Experts of a small language model.
Experts: 128 experts in each of 7 layers, 32 SwiGLU neurons an expert, a softmax router.
Training: a variant of Adam for the experts, 5532 steps.
Below are experts of layer 3 (counted from 0) of a mixture-of-experts language model. Rows are named router (the router's row for the expert), gate (a neuron's input weights, with its number), up (a neuron's input weights, with its number), down (a neuron's output weights, with its number) and show model dimensions 128-159. Each number is 500 + 25 x the weight over its row's rms, rounded and kept within 0 to 999. Numbers have three digits each.
After each expert's rows: a language model's description of what the expert responds to. This comes from a sample of Wikipedia text that the model never trained on.

# expert 61
router:496481482497513506517516460479512489515478502516474475505483462464452519499542512473532518501533
gate0:521494524489480501505477491445558526524533491479488503516508478481462467518494440501462528501531
up0:534503505505480488507492457452505483527538494473512492525481512507484497545538492519503539477533
down0:509527521512535495492486526503549536481478535509466471562478511497532478526542506486514457485508
gate1:492512522486538512504513524518496529522466487551503458470505489523452503466520474440488508473482
up1:521489490462474468475495514535481491527477497487511512507536477499507518507478489506502499548504
down1:562505510537482522548483549453497524499484488461525531530494513483473482449519519497534521502499
gate2:485468472466432517527505527524557514532498467512507480531562516504458525522486481440525488529494
up2:511531507515562461471499478466449554515506492522539521430504490504490485513521529491498499488491
down2:488459489464491510516465496519500522501524515521461481480499516479489461500488506475506546502494
gate3:466514527507503515495463527514506505526484496521524514475546495499469494513503506450510533506529
up3:467467492446517531485512463541523519513500492467483534496471457535486531490491499543485488485478
down3:506515501558504491502539501485546470529463485473496532521505472532526512497515488506525512443523
gate4:504485498499479445563502507505526551509491455481511519476519468456515492496490492518503519526503
up4:488485483460468473440493499494497451499507516501496509510479520555536464461467510515539466471523
down4:476528478501457499490520510485558448487460475469484509526478480476498490489501556510538509502473
gate5:552493503526491461481471544531499519503505544527496506490524492463488475469478466503484487499507
up5:527521486455494514560520497492486462483479503439495505488480522510495480537485509506523462490449
down5:506532496540460508527499499527517522498489502524507476535490496485531492488514490506529462496503
gate6:521468519490476509504465505507485462494516527481510496454494500535523509521541490491530463471512
up6:507482501469486461447528528484496490493479536498525544503504520494508466472489497535491514485506
down6:521492509467509509468501513541513540504465514534477510526525460530553490469535488519534519499519
gate7:510518505532561522470505457507451520479468518528441489498475517482469499494494526472534535508509
up7:468509520492485506484512521491503538512509474528478462523524508503520515495533481494501500509534
down7:474520511497474460504538503528518496521498497483510512513495475512488497493482553514526514512514
gate8:464509503487492498501520443483523501517477507458487493541451485538463494461509465494518523462522
up8:468492534533502519498511496522512501475490512476494513530483505536487476506501534534477544487494
down8:529456508508447476532491499512483495501463467504476475521478488464464542548511505525535473487536
Indefinite articles and pipes

# expert 45
router:503490509491517443485511527549461520487534508482543530517522505544482483456551504455530497457518
gate0:520535472485477492495470474517454488498510471512496509485536485524473551480493493465505486480517
up0:454533483488505485528467473479545485508491505486524529490444465479450519525491529487497532509512
down0:518536519525570524528538520482547507462487539494473524509536509500539507523505517509479487487500
gate1:514486456511482489506479478504454476465454476499487488509463541548495505476500534507517491465467
up1:490532444494487475501467487536473485492490471505537509520460534525469536464506528497535495478485
down1:469494500501484504461517479485527495494498486493520474510513446465521519549454491532486485519530
gate2:466495528463474505514479504532497516493479490449521478513500511525496513538500516500486520501522
up2:503472460496543490479507508469502496516503511535446518457475516455495508519457481487533468514481
down2:431499534498515486506479481547503486469535509467514472507493543531499448516513480505490509467517
gate3:493503480486459462531465507437491471549476492502518502567463512524482478475504494503534521492537
up3:537472487511553513471538490551481514466486484506509519447524500476496537527497529508457482505442
down3:487483474479482489478510494483487514489513476559538554467465482494526532499544468462558502464537
gate4:466504519487517524545544489509466487476518519475529485467499497453511463523541500489505523487507
up4:477544528497492499506515502524472458482533503451542475484498471509497500482537515483543495475480
down4:481533491523500476504502470493522475531498462516465507527479501489500482496465504514513468490503
gate5:482542500490458495474538527509503540508505498490506470471511490494490466481515528521524449435530
up5:515507494505495467495525512510502446484481513510488569511455504455537529524462513478491515536502
down5:533535510444482509498506539510455488478499518529498480509503501488498501467527474524507527477509
gate6:474530478473516501490475529487516483484510497481562485496469505524466513534518514490501487503562
up6:501489510461487550457474545478517527536549485492549466520497521497511496500519517511517511489528
down6:522486503521477480484519508484505501480527501483448481471459499481510556489502533536480511537507
gate7:503484534522521489531472488478475498493500472458509517517445489536549467492515455509474511532443
up7:506494469476489500494520512533547414490501522496490507469526526505486535486469538484506477516575
down7:491474513510492453487476482510458525470541493473503503506488499508495486448587505474474524502473
gate8:497507508499522537487522499552522547470464497478514459489507492486510488487525522500508494471454
up8:519483507485492542498493483469516461522491503497444550488479531461516514490465497512472525513494
down8:495498490522499529576526508519495504520530521477464528503470483486501561531510481520521510487495
Biography lead-in words

# expert 36
router:478484484498491529500488466429494505528533446499475493538491506495551492514511525516499487503546
gate0:508525515494518498479462515505510454507453506484466488471496509518495439511487486480468491529488
up0:513481509491499505501520502485505551477534526503525509505482491440503525493455470495520490478480
down0:481505526494500496481485455513457514548490509539506497505483515529494547491531533461511505505514
gate1:495511508493507477485501507501469525442497501495529519542514483541398505497523489477514498539504
up1:505508507475506520529485505548531455499459508472500469497519526441533466509532505490537537458514
down1:496512508513514472522509506515462510485513452475483519538490519487497493518509544479483504490479
gate2:511522514528470502465517504475554490502509510522447494547504515475548495490508517513490490484526
up2:507519500508479511495507515499523516458477481542494454473500515448540517528482526531493451534499
down2:524508494515530475516530522522504470457480504485522500510535503501470472475484527458490506478557
gate3:504537533439495540513496486510493529489496499467504468509474474504529465452460533552495524493476
up3:490456517549509429510514544518488528534543532522524517502490506517479524511533487430477494500506
down3:485527511492482497512504451514459486496502506515509520525530503538500484517525492519453458530540
gate4:501474472494472519526542514485508501521485518509470503494486513477456485459531507488488506473522
up4:474455503538492492510530566448492513517488485528432512501478521524508494474479445520518485520524
down4:513489482516512505470514535518484493503506467476461511496530534483522501484560498525520496501506
gate5:493502529477540522480448543484509513518490507481484515492514523456469495491458449477506542503464
up5:491501515504463459498521498537479521493459504550467459450521487529522545486551488500500478477544
down5:488494491518523501486470484467499553543471510529530494449527513506520486485518492515472493497559
gate6:533497485505499524525445527493516503581473476518504489478512471523520475506448546523483537477499
up6:470505493478531484487519483520518497500535491448525530480495551453476526516500489468497512533516
down6:475490526470481521542529540528464505489495502478521464506499534528524468495499488474507494492524
gate7:472496496467472522490484522463513561519486488491508481530498489541505513472522550477487507523508
up7:472516518535521491521527470491501451486481515487493494512472474492456496531486466529502481455499
down7:466498484469466506494506511494515514527548488473538526468475559488515477488479481482475504513519
gate8:520501521496496460478495482460516493478421472524502488471489511530508528515471499486464489485512
up8:522518488508465514477496456473529496531478465533487499501489506515542558483442513488499471506515
down8:520533467496512480484481492488511496483515531493494520483507471547469503529534477516499493481493
Vote percentages and tweets

# expert 29
router:537492520509478502495532507521515490509493534480502519486472500503518467487491475516527473541486
gate0:536518501528533485504503553479467509470474511506517501554460476526489503474510439477504481498543
up0:520522461541491515531520515478462502494485468518550469523462493516522494516490508497502462501448
down0:504452491500515575500525475474491497538492467480511519473504478523511500495499519499529497518484
gate1:480512510526474587519524486516471465474486536526518519530500529488506482430494449506547509533493
up1:475489533481460546492551491522495485456466540537454514507480499467461510499527505468476509524499
down1:513465491523484516461512560491505456501515482560491458536542546513451474503505494519514477476493
gate2:496512496521510502497531489472468517450515432513504481487499512530450516474499533512513486494519
up2:505499526519489501518550520516509503516468498498506467462517514487552582471539483537490476488492
down2:482482500486491528520483527537527536523500482523491493490505544497487540480562480482524518500490
gate3:537497510564476484445448510508497463497475504482531529523464487491535513494535496535450495552505
up3:514472503510510411452527484484523505562477462499487496464461506478529515506553465504485497475518
down3:507553518529510493492563480523498522478470486494547543471483514479482516497473512464504536510504
gate4:519477480485527536428471496531497467495550485466531480469479498541529493518487554475513531536471
up4:460529555523517454487533532485482526514480496518538530502487539459493544491521467490482526489495
down4:508521518499515483458537524508475560497505483493539494500501509485527499510544512485497495515550
gate5:542494495499473507543507496485508525486509517514530517490486479513506500480500509508515509507498
up5:509485530484518490498482543565502507474454510494444489500532512516535482491504509515481502479498
down5:487482510531437508493490498552530538516550459469485495501473486498513481497493472529536487547506
gate6:522496433485433509459534475514503471519502488481504460511461489542496487473520483531515486502512
up6:497516466481476482496511552491485539478442498466503478512484522518490508498529492476525511518525
down6:477486489506492505440506511464481473540503507505482478492515496511484509510509435510513507467489
gate7:479511485523489509518589509493496476488510529483526503522491492484476478513520473512534478533497
up7:518500504524507505509417478499470526512457467525504499512510459546487530509506523498469475494522
down7:463491487513531495493512494516540536498513492502499511449434475472525506501501490489522522538508
gate8:483473508524536501470490478502515472536504507495544482516456491549485523482517516530488529500464
up8:485488444547519532481512465487504468544518494494498461524463461517521513473504500542493485533458
down8:474524484514502514455507472486506497493470438504470477518539462520501483518480511463516434467494
Word-initial name pieces

# expert 42
router:474501502481497507540525536529551517531514516509498499522500514512482509482539487500467522506518
gate0:462506537542530475493476481520519514535522488469527489491490504509570500469496491457466491452512
up0:513475492526515463465431483490456523504492522572530493524533505508501481469501489459532491495499
down0:490516530456508517458513515531540475485524513505490510509497503506499501501515469526506486475504
gate1:487468524526498482504495515501492518430421481498466498507509504523464490490486478500489464483476
up1:468517504521453493528506484491517532516526482540492485498481502506539525512526508488494483547501
down1:451507492473461509500449511507521546519506488497469546506497498474509467512495471529482485507510
gate2:502502467500525492496522516519528537466474511479533532491505524495496482487485497496505514498503
up2:527461515501449460500472484496502474527504529488488497474489516501512495508464482514522481518485
down2:504493464503499494537531495475499467495503463502541497520471503532526479517516529534527546515503
gate3:495486493518502488543546501530523458505468492455504492545517535521479502549510477505477509494501
up3:510491488524484480518502505489502520529533467512528492528509498517500530514500486501506489527496
down3:488512511507437492498456507506527540472512495484509533503496509486503453503496518525500504524509
gate4:511497519482470530532487545485518489487484440526550501488526515496513478528488501473490487572510
up4:518524487557508489520498480492447511515503484540506471514506505525509499493543513459505509531518
down4:502473487527507508504473473501471495495513532493525484477515541518469505515522451512493505503464
gate5:509529532495500481493492483489509536494475491508465522493528502479474519497475501521480524517462
up5:503514551494502499449488491480479550473495536512464459474509465505482518452489503498493476529518
down5:499516502533499454551512492513491519527488487512551495521505516522565464505471451517547505472476
gate6:515501471496462437469492526453531518517543521496460509452473518502498517490502538515476486480490
up6:504513496473501488444504522478504549513509503518488472460508516505498530472480517536482499522509
down6:474510489518514500516479512484474504498523477494474515467479559495484556470450489489463503571528
gate7:489483515454499491468483431494510503483501522514516462495475511491489490491526541527494481470498
up7:507484565503517516531533518507498486470517557475498518472461462510472503494486497534501457454500
down7:458507480444452505495495503471537501485487516494514495522481520503485507545512541526461521486530
gate8:498502478455505519466500498501470512488517468508483519509561480496469498495534504494502509525520
up8:501514514549482485523540529493543528523504540485536488497454515520543540564495513534460500483461
down8:481533471516489519489494507479501522498517447467468453503500536486509493499481520524489507519533
Table pipes and "at"

# expert 11
router:459496460508489506502498490497532515501525507488504496541466522480504515483469468539502425531503
gate0:510487500500520531531486508506510530522518472550505520535531489495515540574486474498475509522471
up0:485548512506502536460495509483499468492508504471530514516476507489499460422488510474476520498545
down0:470468474486497457453512511508494487502454531510503490528451507523502464544478520527504458509499
gate1:494480495538504538494449550487523557519503476500533509451524510468522549493519534548496471473466
up1:481449491544506506496508499526486528524505527529491529496496470465475517522521461501476510568561
down1:508524470559483470510467498486507507513497493562501479475497468495486487472471470485510501521524
gate2:497550444474459505489495484457476473496525463509485525519481509500486497483515505504469489489493
up2:512512451451464519481496502491494507507515515551521505488448492532485527488491514514550463490500
down2:474533516515502484508538434541503440509512496483498508496492521486500511464471476534498501501493
gate3:491504459486519517532515471497516494523559519516465535552451523524468482490569492486515479543521
up3:507522483486484513535492475485520518521518494513460559505425484550464509494500511519502482530507
down3:503522505493487473463550530454493514517530490531563481476502478469526497454530534522491492508517
gate4:484443460445480497537528512501515501500535492498478518471460479483497502482509517503520492452481
up4:512540528518471535455500484507486497458510510505502481462532511504532479526479473456467524502485
down4:521484467490475506558506532521502496485494559490481519544488527499531508536512518498512478499488
gate5:459489482510482466509497495478504452500510520475497488480493513514499495498463537497497482552487
up5:438491474475488535478500497547461547487525487528483485529514498522492534527479514488498500479486
down5:494487470502470504485500497484461476521501515494506516476489472489465476466517489516521527559516
gate6:555498494536530497525451501465491493534532480474541527498529504456513453478493429471485497521514
up6:517540458534501510524462487524488557484502543498501476470489571487470508540509496494511463499489
down6:522513491497491505484496524520466515470510492514510454537490500512516482528464442496519479453479
gate7:454478498536504505518462541523522493509478508481500496512532494501481514529490526488505548480530
up7:519513516450507539491539484451454477522507493543490490491530535537490487449491447498503482523477
down7:501519499546471482503473510455507513526486499476505545481524544466535474485493531532472482507505
gate8:509496502528527496548502507520487515527519515461468460523487543486469524511499519532505485486483
up8:553509481546530498511477494501490483553503486452486447551492506511534498513524563523457470431520
down8:516490467512497489515476511516487492504548495507508528487552489491489534504495456542502504438485
Surname and name pieces